Experts of a small language model: width 224, a variant of Muon for the experts.
Below are experts of layer 5 (counted from 0) of a mixture-of-experts language model. Rows are named router (the router's row for the expert), gate (a neuron's input weights, with its number), up (a neuron's input weights, with its number) and show model dimensions 0-223. Each number is 50 + 15 x the weight over its row's rms, rounded and kept within 0 to 99.
After each expert's rows: a language model's description of what the expert responds to. This comes from a sample of Wikipedia text that the model never trained on.

# expert 23
router:34 56 15 48 69 47 46 53 50 69 46 47 35 49 67 60 36 71 61 46 42 51 56 56 56 51 52 50 57 40 48 40 60 48 28 38 47 23 46 67 19 57 56 17 67 62 40 61 39 48 41 61 90 57 76 66 47 39 57 29 56 43 34 38 48 55 90 47 45 10 43 48 49 65 44 44 58 71 34 38 53 25 56 60 52 63 53 78 66 52 40 51 32 54 42 39 56 26 58 52 57 60 48 64 52 48 51 51 34 49 36 48 62 69 83 23 50 62 37 39 31 57 62 56 40 70 47 45 35 33 39 61 53 37 68 57 34 47 60 78 38 39 66 78 43 20 41 64 52 14 62 58 44 36 47 80 64 58 20 48 46 60 52 70 56 48 75 61 67 18 28 49 45 52 63 49 55 23 66 67 48 46 15 55 38 73 65 37 46 36 57 50 66 35 49 46 48 55 73 36 36 69 54 63 45 76 08 53 73 65 79 70 55 45 71 57 56 47 35 25 56 15 36 48
gate0:67 32 41 33 69 42 46 57 57 31 45 57 43 24 47 59 75 47 67 30 67 22 28 37 45 47 57 38 21 70 65 33 60 70 50 59 64 40 31 49 45 85 55 66 62 42 52 77 37 37 28 35 47 56 73 40 63 92 65 40 50 36 41 46 67 33 57 54 50 19 32 39 57 45 46 70 42 85 65 56 28 53 64 57 40 49 33 49 62 50 65 52 53 29 58 53 32 66 60 63 52 37 67 45 32 91 48 44 54 24 60 69 39 53 58 49 26 42 56 63 62 31 55 43 68 71 10 78 58 73 46 53 45 42 40 09 73 69 67 52 74 24 38 69 39 63 58 71 51 29 59 36 62 59 79 49 45 25 35 48 56 52 53 42 59 42 47 53 70 58 41 49 45 41 59 82 47 59 41 38 54 29 37 58 65 32 50 64 40 16 59 41 57 43 71 57 24 45 46 45 38 36 70 32 60 65 52 65 65 56 56 29 65 63 35 65 48 52 59 44 46 39 56 42
up0:28 47 44 67 78 66 63 41 17 60 50 43 51 46 32 45 56 47 45 44 75 66 37 80 47 51 53 61 48 61 27 28 50 57 50 48 28 65 40 53 75 41 63 58 53 56 18 43 59 37 43 63 46 34 55 58 62 17 44 67 30 47 54 45 41 78 51 66 65 67 61 62 66 61 64 64 51 34 56 66 45 40 41 59 45 24 72 49 60 58 34 49 41 79 38 50 66 64 54 26 45 39 49 58 98 04 68 50 53 42 35 43 23 71 66 51 60 52 48 43 33 48 58 44 10 22 57 38 70 24 27 35 70 53 60 48 50 52 40 29 54 52 35 47 40 39 65 31 30 65 47 58 63 33 36 67 35 47 59 55 17 39 37 64 35 66 37 31 30 35 31 55 59 48 29 36 29 44 41 77 50 68 74 45 50 39 29 41 43 63 67 60 50 76 63 58 68 39 62 49 35 72 21 50 34 82 70 54 66 44 36 41 57 53 49 34 50 44 53 69 23 39 59 50
Clause-linking prepositions and conjunctions

# expert 0
router:51 50 75 49 50 40 49 65 61 36 65 51 74 29 85 39 68 78 79 62 10 22 43 17 53 36 42 77 67 28 56 66 48 58 37 46 60 32 62 54 38 76 64 61 64 76 56 70 26 60 37 40 45 54 63 58 42 46 43 21 61 76 51 49 31 55 41 34 59 55 64 60 87 56 42 28 34 46 52 50 45 46 51 47 57 82 53 42 58 57 38 45 34 43 51 32 71 42 53 67 44 57 38 33 55 55 47 45 28 50 58 70 61 51 56 41 39 82 34 44 37 41 78 46 21 33 41 49 54 35 51 47 63 51 63 59 37 39 58 75 36 56 45 86 51 32 32 48 43 49 53 41 42 40 65 58 66 83 61 59 73 72 47 87 59 30 50 57 56 44 33 68 57 69 38 36 44 38 59 43 69 43 53 68 53 68 67 57 75 49 21 90 49 38 52 46 42 53 60 60 51 52 57 62 42 53 63 51 56 63 38 59 64 45 58 17 82 51 20 24 34 55 44 57
gate1:56 31 41 50 63 47 57 29 58 54 35 42 66 40 55 69 41 22 53 36 58 57 56 58 47 50 45 42 50 58 24 43 59 31 00 58 48 51 50 33 45 45 52 66 58 46 32 89 49 32 32 51 61 28 44 35 13 59 49 77 56 45 78 33 63 54 37 44 65 52 33 50 47 73 34 54 54 55 40 21 65 60 49 32 39 26 03 56 57 54 38 33 30 77 89 44 11 51 62 38 65 58 51 50 40 46 60 67 56 67 44 71 82 50 56 47 56 57 41 75 47 54 56 65 47 28 21 75 62 35 25 46 45 37 34 17 47 48 74 56 36 25 72 51 50 56 45 57 74 62 65 46 32 79 40 71 67 58 54 35 45 75 56 58 33 51 64 45 80 81 73 43 52 49 47 56 61 49 43 68 50 71 57 36 62 46 43 56 45 81 43 72 42 43 43 28 62 38 50 71 46 24 52 45 68 43 56 64 44 52 64 48 57 59 44 58 59 48 58 47 50 41 50 48
up1:36 40 42 55 33 60 83 34 55 56 44 48 42 62 59 31 51 41 48 50 44 71 49 50 57 48 58 41 04 32 44 45 41 40 37 61 39 49 23 84 66 76 66 21 45 60 65 38 62 54 66 51 50 53 40 49 41 36 45 61 37 43 51 58 47 67 86 36 38 54 85 61 32 71 72 60 60 50 79 36 23 53 48 60 35 70 41 63 63 60 36 43 32 52 30 39 70 89 41 44 27 44 86 29 37 42 47 56 36 40 49 43 42 56 61 57 59 24 74 22 32 49 55 37 58 59 43 44 18 51 58 48 44 53 91 17 50 51 64 51 58 48 34 90 66 35 45 57 58 59 68 57 70 66 31 52 49 60 66 54 35 57 56 56 34 44 28 41 43 37 27 68 34 53 52 53 46 23 59 50 39 59 40 54 31 54 48 52 62 47 59 60 56 34 77 47 54 76 48 29 53 53 54 43 25 71 36 64 50 52 31 45 59 04 28 60 34 64 32 63 50 37 61 55
Name-internal syllables

# expert 9
router:49 24 52 87 47 53 43 51 49 72 52 51 89 20 67 47 46 61 62 34 49 25 56 18 47 20 48 37 58 32 51 70 66 62 41 66 52 51 48 64 39 46 59 53 22 65 56 60 63 48 44 48 71 50 55 83 45 12 59 38 45 79 53 59 52 77 65 43 67 58 76 58 42 48 53 37 77 75 33 56 70 17 26 53 65 81 52 55 56 23 42 34 29 45 53 52 61 51 67 61 54 81 44 61 60 60 73 49 63 61 54 68 60 60 64 28 38 86 31 45 26 55 50 66 35 47 38 40 52 52 46 66 68 54 60 46 60 49 71 47 37 53 36 57 36 52 66 36 74 42 47 47 67 49 40 58 52 40 20 48 60 65 72 48 65 30 54 39 71 60 39 72 59 55 39 46 26 27 86 63 57 49 27 41 42 53 58 51 54 25 53 59 87 58 59 49 60 34 71 51 38 57 54 87 74 56 50 55 39 69 63 68 58 38 58 59 58 57 46 39 52 50 35 35
gate1:67 38 61 61 21 64 54 55 56 47 47 54 68 66 25 50 55 61 38 59 53 31 29 50 40 20 16 54 48 21 61 38 60 41 41 44 52 68 62 13 65 40 59 42 29 56 41 54 35 24 25 35 59 31 52 44 34 13 38 66 28 57 24 66 59 55 85 42 65 40 42 59 35 57 42 34 43 50 27 63 44 36 48 60 35 28 29 59 54 49 38 41 45 37 51 31 61 33 42 54 55 73 21 50 68 52 39 44 48 85 35 50 62 39 41 44 51 45 66 65 58 47 44 52 63 55 59 27 21 47 53 51 68 45 32 64 81 51 26 64 48 39 48 86 40 39 45 62 61 49 61 49 68 84 39 37 47 34 48 62 37 44 47 47 11 20 31 07 43 23 61 34 49 64 57 59 48 65 47 30 33 51 56 76 43 61 62 45 82 33 48 39 55 51 36 40 53 53 52 64 42 71 41 37 49 50 48 62 58 42 49 25 34 31 43 65 72 45 36 81 46 75 39 51
up1:64 61 61 53 39 52 57 51 52 35 74 78 83 69 51 50 37 55 00 66 63 40 58 76 28 29 27 35 28 56 48 39 60 28 59 59 57 47 60 21 46 54 44 48 45 49 54 60 14 30 45 24 75 40 65 80 25 32 59 62 53 54 37 62 58 65 57 50 37 37 30 54 57 48 34 42 32 36 50 64 49 54 45 66 43 37 42 55 52 27 24 46 41 13 35 23 45 53 43 50 21 64 35 68 62 52 32 49 32 64 26 41 50 25 47 22 37 63 69 65 35 40 50 30 69 22 56 48 33 54 58 70 39 55 25 69 83 63 43 45 30 69 37 38 52 67 46 49 73 48 59 50 72 70 61 26 65 63 70 52 42 53 62 46 41 33 49 34 31 42 73 25 47 38 38 36 45 48 55 49 33 33 58 44 65 51 40 42 44 19 47 57 55 62 22 16 60 29 55 53 39 48 43 35 53 58 55 71 53 68 56 60 44 56 46 62 62 61 31 49 63 74 40 38
Word-initial capital letters

# expert 33
router:31 45 55 66 84 08 55 59 49 60 69 49 63 44 73 61 33 74 67 39 05 04 69 47 55 39 50 60 54 05 61 71 62 62 19 60 65 38 61 41 63 67 56 68 36 66 46 57 50 76 65 58 66 67 46 52 67 45 65 52 29 54 61 66 30 50 73 69 58 44 52 77 63 58 77 41 44 51 64 49 53 47 58 32 58 69 48 64 63 27 52 36 67 53 60 48 77 31 60 72 65 56 54 50 44 59 39 34 50 36 58 31 64 59 67 38 16 62 34 26 59 44 54 51 46 58 63 38 53 70 46 68 42 43 68 62 40 59 36 49 61 44 19 66 51 40 36 56 59 54 53 20 57 46 55 54 71 69 35 67 71 54 42 39 74 35 65 71 64 37 51 54 54 57 58 43 40 56 56 61 29 41 40 32 44 65 44 42 57 40 73 65 42 60 45 51 43 35 48 41 44 39 65 62 51 77 03 70 46 45 80 54 59 59 54 70 47 35 33 57 33 66 66 41
gate0:61 55 59 61 78 56 56 45 50 50 34 57 46 40 40 63 61 62 30 57 52 41 43 75 33 25 41 30 54 24 43 88 50 19 51 44 44 06 47 45 70 61 58 20 52 54 33 34 66 51 49 61 63 63 41 43 59 68 40 51 44 47 30 52 41 64 51 73 64 60 32 48 44 57 47 39 40 51 47 64 32 47 63 68 58 44 59 44 72 41 46 67 24 41 53 35 76 87 36 48 57 59 57 40 49 54 34 53 36 24 46 88 50 49 64 47 43 65 34 61 27 47 49 67 59 73 39 52 57 37 54 46 11 47 77 47 16 38 28 52 39 52 40 63 57 53 61 78 38 26 26 57 68 79 67 32 45 54 72 49 69 74 53 53 48 45 41 23 34 40 71 49 56 56 39 22 70 34 68 48 29 48 33 77 29 31 51 68 26 35 62 45 49 57 54 32 35 15 50 25 29 33 50 75 48 43 65 54 59 64 54 23 50 61 33 32 51 23 53 44 48 52 46 38
up0:50 38 41 41 54 71 61 52 66 36 60 71 19 34 39 50 54 51 75 44 63 81 60 64 53 42 34 41 73 74 40 17 65 63 42 55 52 43 63 33 49 58 54 28 62 62 57 16 36 56 78 56 55 27 41 55 61 21 49 49 64 42 11 60 29 59 49 29 39 50 50 18 50 27 53 29 54 45 76 50 38 46 68 35 91 53 74 31 43 58 61 48 58 50 45 45 59 67 19 63 33 32 62 36 25 54 32 48 33 26 38 30 51 80 64 55 63 48 68 19 58 44 56 37 51 72 24 51 17 61 32 16 54 47 34 48 30 41 47 51 65 73 57 63 41 59 63 63 54 33 49 56 56 77 43 55 58 58 47 41 50 32 36 38 49 13 80 46 60 55 53 75 46 45 46 52 47 52 63 53 37 27 67 65 64 69 52 56 61 59 49 28 45 43 77 32 47 39 50 32 35 66 53 32 57 49 54 54 29 34 40 66 39 43 47 60 32 42 50 19 39 60 45 63
Plural and word-final suffixes

# expert 27
router:31 40 45 58 43 44 49 51 58 60 53 53 61 51 67 34 48 52 69 27 50 33 56 72 36 30 49 51 50 35 68 60 62 64 42 48 73 22 69 46 46 69 66 28 76 71 46 58 37 52 49 41 51 32 54 55 31 38 49 50 36 68 54 54 28 53 69 69 48 58 65 41 52 49 54 21 67 38 49 47 74 51 23 29 49 66 52 61 67 33 51 50 18 65 41 44 65 39 45 45 48 78 38 57 62 52 68 38 63 32 28 63 63 51 82 41 52 76 16 50 31 84 60 52 05 17 32 52 52 65 47 48 55 43 58 35 57 54 64 60 32 54 51 91 57 56 53 93 48 40 42 31 64 16 52 44 81 49 55 42 25 38 59 57 59 52 63 60 63 31 23 46 53 62 46 41 47 50 69 44 46 40 47 21 47 81 59 47 37 45 58 62 35 54 70 36 76 27 39 45 18 39 62 60 51 92 42 37 54 40 76 73 49 41 71 58 55 46 55 60 69 46 50 50
gate1:64 46 21 50 24 52 52 86 71 25 48 66 55 50 88 79 26 08 55 62 67 49 36 63 44 49 58 53 61 47 65 58 66 86 44 43 46 46 52 65 72 52 43 64 54 44 70 38 65 57 77 47 46 55 49 23 52 76 59 63 30 54 67 28 53 54 61 51 69 34 59 59 37 48 24 50 51 79 55 45 48 32 49 47 20 44 63 46 78 34 63 66 40 31 71 54 52 45 77 84 60 58 64 48 62 27 52 45 70 49 43 70 53 62 75 32 66 46 27 47 46 55 69 49 25 29 65 35 60 77 63 29 44 56 53 29 50 54 62 45 49 54 50 18 21 53 48 82 31 40 38 32 45 52 52 54 63 43 58 53 44 24 31 68 47 69 32 32 53 35 34 53 67 35 25 54 57 53 62 53 35 59 62 46 68 81 65 42 40 35 30 61 47 47 63 72 43 38 70 58 60 44 58 77 44 43 38 48 37 37 42 49 41 28 41 54 50 54 24 55 52 67 61 29
up1:29 38 49 51 53 57 68 22 60 62 46 16 47 51 52 37 84 93 49 45 56 57 53 49 23 55 44 45 43 53 31 36 23 18 37 75 55 42 49 21 39 46 48 37 64 60 48 56 33 49 41 69 38 22 62 53 64 21 34 47 70 47 39 51 48 42 42 46 33 46 61 43 64 58 56 37 30 58 58 61 64 59 61 30 96 68 40 51 25 51 65 46 52 41 33 59 43 52 31 13 69 47 33 60 45 51 56 24 47 47 55 63 40 33 34 78 32 42 48 48 72 28 13 53 69 50 40 56 08 48 42 61 46 59 65 50 48 18 38 75 67 44 49 70 83 50 53 16 46 52 62 59 58 39 60 50 63 56 39 47 67 56 63 53 76 13 56 67 51 43 59 50 45 40 54 36 42 48 60 29 80 53 55 60 27 26 72 52 42 59 71 62 68 54 25 49 70 48 43 46 39 42 35 39 72 38 57 45 79 56 38 42 37 59 56 37 61 57 70 43 38 52 54 58
Infinitive to and modals

# expert 18
router:51 33 42 74 70 23 60 66 50 77 60 29 86 52 64 34 32 62 77 39 37 45 68 40 55 46 58 61 41 20 67 48 61 60 44 64 82 73 59 56 34 70 61 48 25 55 41 47 52 79 40 40 56 43 58 70 65 60 58 44 60 45 67 44 44 65 67 47 49 42 73 76 51 45 80 40 64 49 62 73 52 34 56 38 62 59 41 54 48 40 31 71 56 59 55 36 49 44 65 83 88 55 40 75 69 27 51 54 36 78 53 42 70 75 60 52 33 70 71 48 32 66 58 45 43 26 65 44 48 46 47 50 39 50 49 61 51 33 74 47 40 79 14 56 37 54 72 77 64 36 45 17 58 53 60 52 29 73 39 53 47 68 64 45 71 37 51 59 76 53 52 52 43 45 47 18 25 49 54 36 52 44 39 32 53 52 62 48 55 19 52 53 75 32 55 57 65 29 52 34 26 47 52 58 72 83 38 63 30 47 82 46 41 53 68 36 50 27 44 59 52 56 51 41
gate0:65 32 26 43 70 41 37 43 40 47 35 54 44 36 64 58 41 19 90 27 60 43 62 43 32 40 36 41 71 41 66 49 44 60 57 45 38 66 28 65 54 50 39 24 55 34 27 62 49 24 17 98 77 36 79 47 37 53 53 52 43 53 29 57 29 54 69 51 43 43 40 51 30 57 33 37 33 52 62 15 31 46 47 42 22 63 84 74 36 75 42 35 49 72 59 56 45 47 14 51 58 38 52 63 56 59 45 50 35 58 41 52 30 46 41 50 52 49 48 38 43 49 69 55 46 58 63 56 60 42 41 63 60 76 29 51 46 48 46 59 57 48 42 38 80 76 49 71 57 71 49 69 38 47 33 54 66 37 46 39 42 38 16 49 01 75 42 50 56 33 49 59 72 51 56 78 58 33 58 28 59 38 48 73 50 41 36 36 57 58 79 47 52 36 45 72 51 71 54 51 46 36 41 46 58 53 50 83 66 63 58 72 73 23 56 72 62 60 60 49 54 54 50 43
up0:31 48 40 43 37 34 47 70 56 31 39 58 44 44 34 78 22 60 70 51 65 81 41 32 50 38 69 47 58 33 55 33 62 35 61 23 67 44 41 20 47 38 65 23 28 64 49 57 29 49 52 33 43 61 25 57 21 54 49 51 67 49 47 56 62 42 38 64 34 57 43 30 24 11 79 44 63 34 42 29 60 54 63 60 40 28 30 57 23 27 52 52 60 19 51 70 43 60 49 36 68 40 51 52 43 40 53 57 57 85 75 75 44 40 47 54 42 72 29 48 47 56 44 46 42 62 73 52 07 41 74 42 57 48 34 39 58 29 28 37 51 60 63 38 50 58 48 23 14 48 37 68 44 35 27 40 36 66 75 53 60 27 58 52 57 46 66 26 40 69 29 70 54 53 73 58 81 41 48 55 32 41 60 36 36 46 54 52 74 49 67 64 67 35 77 38 49 27 51 72 66 49 30 35 77 43 45 62 56 38 42 53 56 49 43 63 49 48 38 44 48 34 52 45
Abstract and civic nouns

# expert 13
router:51 51 19 34 59 53 71 58 48 65 46 58 57 60 69 20 39 55 38 44 37 34 76 51 35 28 63 51 34 45 63 77 57 60 62 45 49 45 71 70 38 75 76 41 42 64 40 53 24 45 57 59 66 25 44 59 26 49 60 49 53 61 47 48 52 59 99 41 66 48 55 56 46 62 50 46 50 39 48 51 53 12 23 26 67 66 59 74 70 32 36 49 35 58 24 50 71 32 51 50 76 32 42 39 57 49 76 56 67 56 63 57 66 47 52 23 47 70 41 23 32 79 68 45 22 52 36 42 46 28 49 51 57 33 52 78 57 39 67 63 47 88 35 41 21 44 31 60 47 56 45 50 51 36 48 46 79 56 54 32 21 51 56 68 52 47 56 44 46 07 50 47 55 72 45 33 64 37 58 49 37 19 11 27 49 45 44 54 59 27 45 58 38 45 60 40 44 61 67 42 39 60 51 48 51 64 56 51 41 74 86 37 50 50 48 58 66 34 37 57 62 34 56 50
gate0:49 50 40 56 38 60 44 61 55 51 45 52 80 51 41 38 51 39 71 51 51 30 66 60 56 33 60 42 42 30 21 58 53 46 68 61 71 81 59 52 65 74 46 81 61 39 64 64 85 41 30 77 44 52 47 56 60 35 43 44 81 74 38 45 47 53 63 52 44 54 63 28 39 66 49 56 55 34 33 44 48 62 72 42 81 51 30 41 52 38 56 65 35 42 28 58 39 69 49 83 27 58 81 24 41 18 46 41 57 52 39 34 32 41 50 40 65 19 62 69 40 24 32 57 75 34 44 68 41 33 67 43 44 71 50 53 54 60 47 40 43 68 62 67 50 54 36 44 49 74 33 22 32 70 79 73 30 41 54 37 70 35 53 50 71 33 54 50 74 51 55 52 57 41 41 47 37 28 61 63 62 58 56 60 39 57 60 49 36 33 34 80 31 60 53 51 35 52 58 32 30 45 52 47 58 54 27 68 50 99 42 10 53 45 32 57 51 58 47 34 67 64 32 65
up0:67 41 49 47 34 43 32 60 45 55 31 58 63 38 48 44 52 43 40 47 57 43 62 49 52 29 84 60 30 34 28 54 50 37 57 66 69 77 54 43 34 65 47 65 74 45 62 64 48 62 48 77 57 65 34 43 66 42 51 59 77 69 51 28 59 56 60 51 33 36 43 40 37 58 58 58 59 22 29 59 61 70 62 54 55 42 38 44 50 38 68 74 51 55 27 55 52 57 47 75 48 38 82 37 24 29 37 54 59 62 36 53 18 52 51 55 85 33 69 77 59 21 39 39 46 35 62 49 41 36 57 52 61 55 39 53 48 78 48 29 50 52 55 62 74 59 25 53 62 95 43 42 32 58 77 60 32 56 65 37 59 25 38 90 54 35 47 75 72 57 63 66 45 60 52 57 31 35 64 54 46 67 40 52 60 67 59 55 40 41 33 88 39 77 49 40 24 52 54 38 38 51 57 42 48 58 33 41 65 81 25 00 39 61 35 62 54 41 74 35 59 62 57 47
Relational prepositions of/by

# expert 31
router:46 65 66 70 45 25 51 48 43 47 55 33 43 60 49 42 57 54 36 54 29 14 59 43 61 61 50 47 48 49 55 68 47 33 41 32 37 60 78 87 28 69 70 42 57 70 64 60 54 46 23 46 81 48 60 76 66 59 74 51 58 56 57 75 43 59 47 47 43 01 50 57 70 52 57 41 65 77 51 67 41 46 52 56 74 44 66 58 50 52 45 67 36 67 08 38 62 33 73 87 53 25 50 71 61 46 57 74 53 47 48 58 62 60 55 35 50 48 48 52 45 50 54 18 51 54 76 54 27 27 43 83 57 36 53 49 60 09 62 33 45 55 33 82 53 57 47 64 60 30 66 38 42 31 97 57 29 65 35 55 53 43 41 69 68 22 52 58 34 49 49 52 34 53 36 45 59 67 46 32 49 31 39 56 57 50 59 75 49 48 27 55 52 50 57 78 68 49 33 38 48 48 56 49 64 63 52 50 53 47 57 46 44 46 54 35 92 49 29 39 70 44 58 32
gate1:64 74 45 66 53 16 39 68 71 39 42 56 39 58 29 31 63 64 54 46 47 28 60 45 52 58 46 50 90 43 35 34 58 39 60 44 45 59 40 26 74 55 47 38 42 64 23 42 70 73 31 72 43 63 59 57 28 64 52 56 69 40 66 84 26 52 56 52 52 29 62 55 52 38 56 39 61 68 50 81 54 69 95 49 64 55 65 60 69 79 60 35 47 37 52 30 59 66 40 29 40 61 65 49 47 40 39 57 42 36 65 63 42 53 71 57 72 75 31 37 53 45 52 63 63 60 43 43 31 63 44 62 28 39 68 55 49 47 46 25 41 78 52 35 50 78 50 67 50 55 45 61 54 42 83 46 74 44 53 41 29 35 77 38 33 41 49 34 50 31 55 68 44 28 46 54 45 64 53 49 60 84 64 31 66 48 49 36 24 54 56 69 53 39 31 62 73 45 18 54 51 15 77 39 69 54 42 81 51 54 58 45 60 35 44 47 73 55 47 82 48 44 72 34
up1:79 49 39 61 49 33 26 55 33 35 43 27 52 50 48 64 56 25 47 43 29 26 58 33 55 69 30 65 50 60 17 48 37 49 52 88 43 33 24 62 91 77 52 37 37 23 49 68 37 67 39 54 48 69 48 63 38 62 35 59 25 55 64 69 40 69 72 40 47 21 27 61 68 64 42 53 53 61 32 57 20 57 83 45 37 69 70 34 52 50 48 47 60 59 22 61 48 30 62 39 66 51 59 46 62 61 44 60 83 38 47 57 44 62 44 62 71 50 41 87 67 42 31 36 20 64 52 55 35 46 55 65 51 43 41 47 32 43 72 54 41 56 61 41 58 82 44 47 42 24 49 46 67 64 61 42 26 58 45 31 44 34 69 44 35 32 42 34 72 65 38 53 82 37 42 54 37 51 67 53 77 59 51 38 31 67 49 58 59 42 35 62 35 65 59 20 54 46 70 53 37 57 55 43 58 41 36 42 24 38 36 59 61 64 47 30 60 46 80 41 60 47 78 50
Mid-word vowel-consonant pieces

# expert 14
router:42 37 42 51 66 37 49 78 63 83 81 45 58 57 57 53 42 76 67 33 38 49 54 44 35 30 49 65 63 53 63 49 61 55 53 70 77 40 65 60 23 58 68 68 21 88 42 63 46 48 26 49 75 26 55 65 56 32 84 60 50 75 84 56 43 47 55 66 42 50 68 54 54 50 65 49 57 40 42 62 48 21 20 43 62 54 45 51 49 18 45 53 30 55 62 37 59 40 51 42 51 81 60 44 47 48 55 45 40 79 57 47 55 56 62 49 43 71 48 21 36 53 48 62 49 15 52 39 63 47 55 76 76 31 44 66 57 39 71 56 13 77 52 41 33 41 57 70 63 33 59 47 64 68 55 48 55 77 34 62 44 74 74 39 61 37 67 58 78 59 29 51 44 46 57 34 31 19 58 57 39 45 29 44 37 56 57 40 45 22 37 55 55 58 60 24 58 44 61 42 55 46 75 81 67 67 58 44 40 64 54 52 51 56 60 51 72 03 48 48 54 42 49 53
gate1:56 54 55 52 41 52 26 11 68 43 25 63 50 52 67 47 29 70 44 58 51 26 28 64 60 57 60 36 40 67 45 54 34 52 56 41 38 63 55 30 43 53 28 52 51 48 65 65 43 25 49 43 39 55 39 39 33 31 53 64 40 48 34 31 43 62 48 66 44 73 59 41 65 31 38 39 54 58 06 55 70 69 55 51 41 33 37 40 42 65 59 23 31 41 38 51 73 33 41 57 56 43 46 52 57 54 60 48 62 37 38 29 52 70 24 88 31 55 57 23 39 21 65 63 81 40 48 55 53 75 41 22 26 10 54 08 49 48 24 39 50 36 50 45 32 45 40 50 69 56 55 56 34 28 96 60 38 36 60 40 86 29 66 43 36 55 25 28 42 50 51 32 67 47 51 49 42 53 70 46 64 59 53 28 39 53 53 37 45 34 54 37 31 70 51 42 58 39 41 48 64 53 44 21 58 26 69 65 73 52 46 35 75 82 44 65 55 47 55 43 53 33 44 40
up1:57 72 36 67 42 41 72 68 35 65 45 52 41 44 67 53 84 44 38 58 23 44 37 42 63 46 46 81 56 47 47 44 45 47 40 51 26 42 48 56 61 44 65 63 72 61 47 45 85 53 63 45 32 56 58 48 52 86 62 51 44 44 47 55 60 39 47 53 37 37 32 47 55 63 28 32 62 12 51 61 52 59 52 52 70 48 42 48 42 41 29 53 55 48 65 47 38 74 45 25 33 31 56 29 30 56 60 62 49 27 48 56 67 67 74 45 60 44 22 56 65 64 57 41 36 60 40 38 74 41 72 47 57 56 33 25 54 38 46 76 54 63 62 53 51 46 61 57 43 25 81 53 55 44 51 62 50 67 39 78 37 34 28 29 69 35 49 56 66 48 75 46 19 58 20 31 64 49 31 34 52 45 30 92 37 69 42 52 81 47 66 93 43 49 62 83 47 55 52 42 35 54 49 46 61 50 33 43 13 57 27 37 51 33 65 65 39 26 50 33 22 85 41 56
Capital-letter abbreviations

# expert 26
router:56 34 55 55 40 45 46 89 58 35 75 41 55 60 44 53 45 54 45 50 46 51 57 58 41 49 56 49 57 37 57 54 74 65 42 35 82 35 48 62 49 92 71 55 30 77 71 54 50 52 21 45 52 34 57 52 52 33 76 66 49 58 57 54 30 56 46 63 44 47 58 68 47 58 48 36 79 48 61 54 75 53 61 47 55 63 55 64 70 27 24 55 55 61 38 38 60 16 61 73 72 67 47 39 64 36 45 56 52 76 60 48 58 61 71 38 33 66 51 33 37 70 64 40 56 51 78 36 50 59 50 54 84 24 53 85 46 34 54 66 14 71 29 43 28 55 64 62 56 31 73 14 52 60 51 46 24 73 40 68 48 67 67 66 64 37 52 49 66 36 33 47 62 61 42 45 31 39 73 41 21 35 51 25 58 55 36 54 73 35 61 53 70 27 60 63 61 26 43 31 33 37 61 50 76 68 51 46 43 47 45 52 59 54 83 66 58 17 48 55 19 51 48 45
gate0:67 61 55 46 68 66 38 45 63 62 28 82 51 50 59 43 32 87 45 66 53 57 51 66 43 50 81 70 51 59 27 55 40 50 74 26 31 53 32 64 15 71 53 63 30 57 41 72 36 42 34 27 46 55 72 49 61 49 41 67 47 53 62 60 62 84 57 47 63 39 68 66 29 22 39 44 70 32 59 47 74 56 45 25 39 39 85 32 36 56 19 31 69 52 75 45 39 35 66 68 25 53 28 58 28 54 59 58 85 58 50 68 45 75 48 52 73 47 57 58 63 52 65 41 70 34 60 37 76 59 58 48 67 70 58 62 43 40 42 50 39 45 50 51 41 35 53 61 51 41 25 61 59 54 36 15 42 51 25 46 51 56 41 66 31 26 41 54 51 61 54 34 56 69 66 80 47 45 19 58 40 47 43 30 36 46 43 55 44 75 45 69 32 44 53 58 48 72 98 39 48 44 52 73 45 45 50 16 39 45 27 55 42 39 49 66 57 56 59 54 60 55 46 44
up0:64 44 48 71 45 59 40 27 45 29 42 67 33 42 34 64 33 46 39 47 56 49 35 69 73 55 27 54 71 68 48 65 37 28 48 41 50 47 46 76 48 54 67 52 22 53 31 37 46 52 53 63 46 30 66 74 48 43 48 48 50 37 66 49 73 63 43 45 60 25 49 81 65 73 82 72 57 47 49 70 62 54 42 62 33 47 26 62 70 84 45 46 48 53 20 33 48 60 48 54 52 21 40 45 28 41 53 33 55 35 72 52 44 40 84 41 22 55 45 65 26 62 27 59 67 44 54 91 48 51 34 79 46 54 28 08 57 50 57 35 53 53 48 48 36 68 22 63 64 54 31 65 09 36 59 42 44 30 33 76 73 35 63 50 68 54 41 45 25 25 74 67 41 45 35 52 72 33 27 46 47 56 46 49 46 40 69 68 45 70 49 57 34 51 44 58 56 58 43 57 29 69 61 44 46 37 50 57 69 48 32 29 40 28 74 59 59 43 29 68 34 57 56 65
Media and arts nouns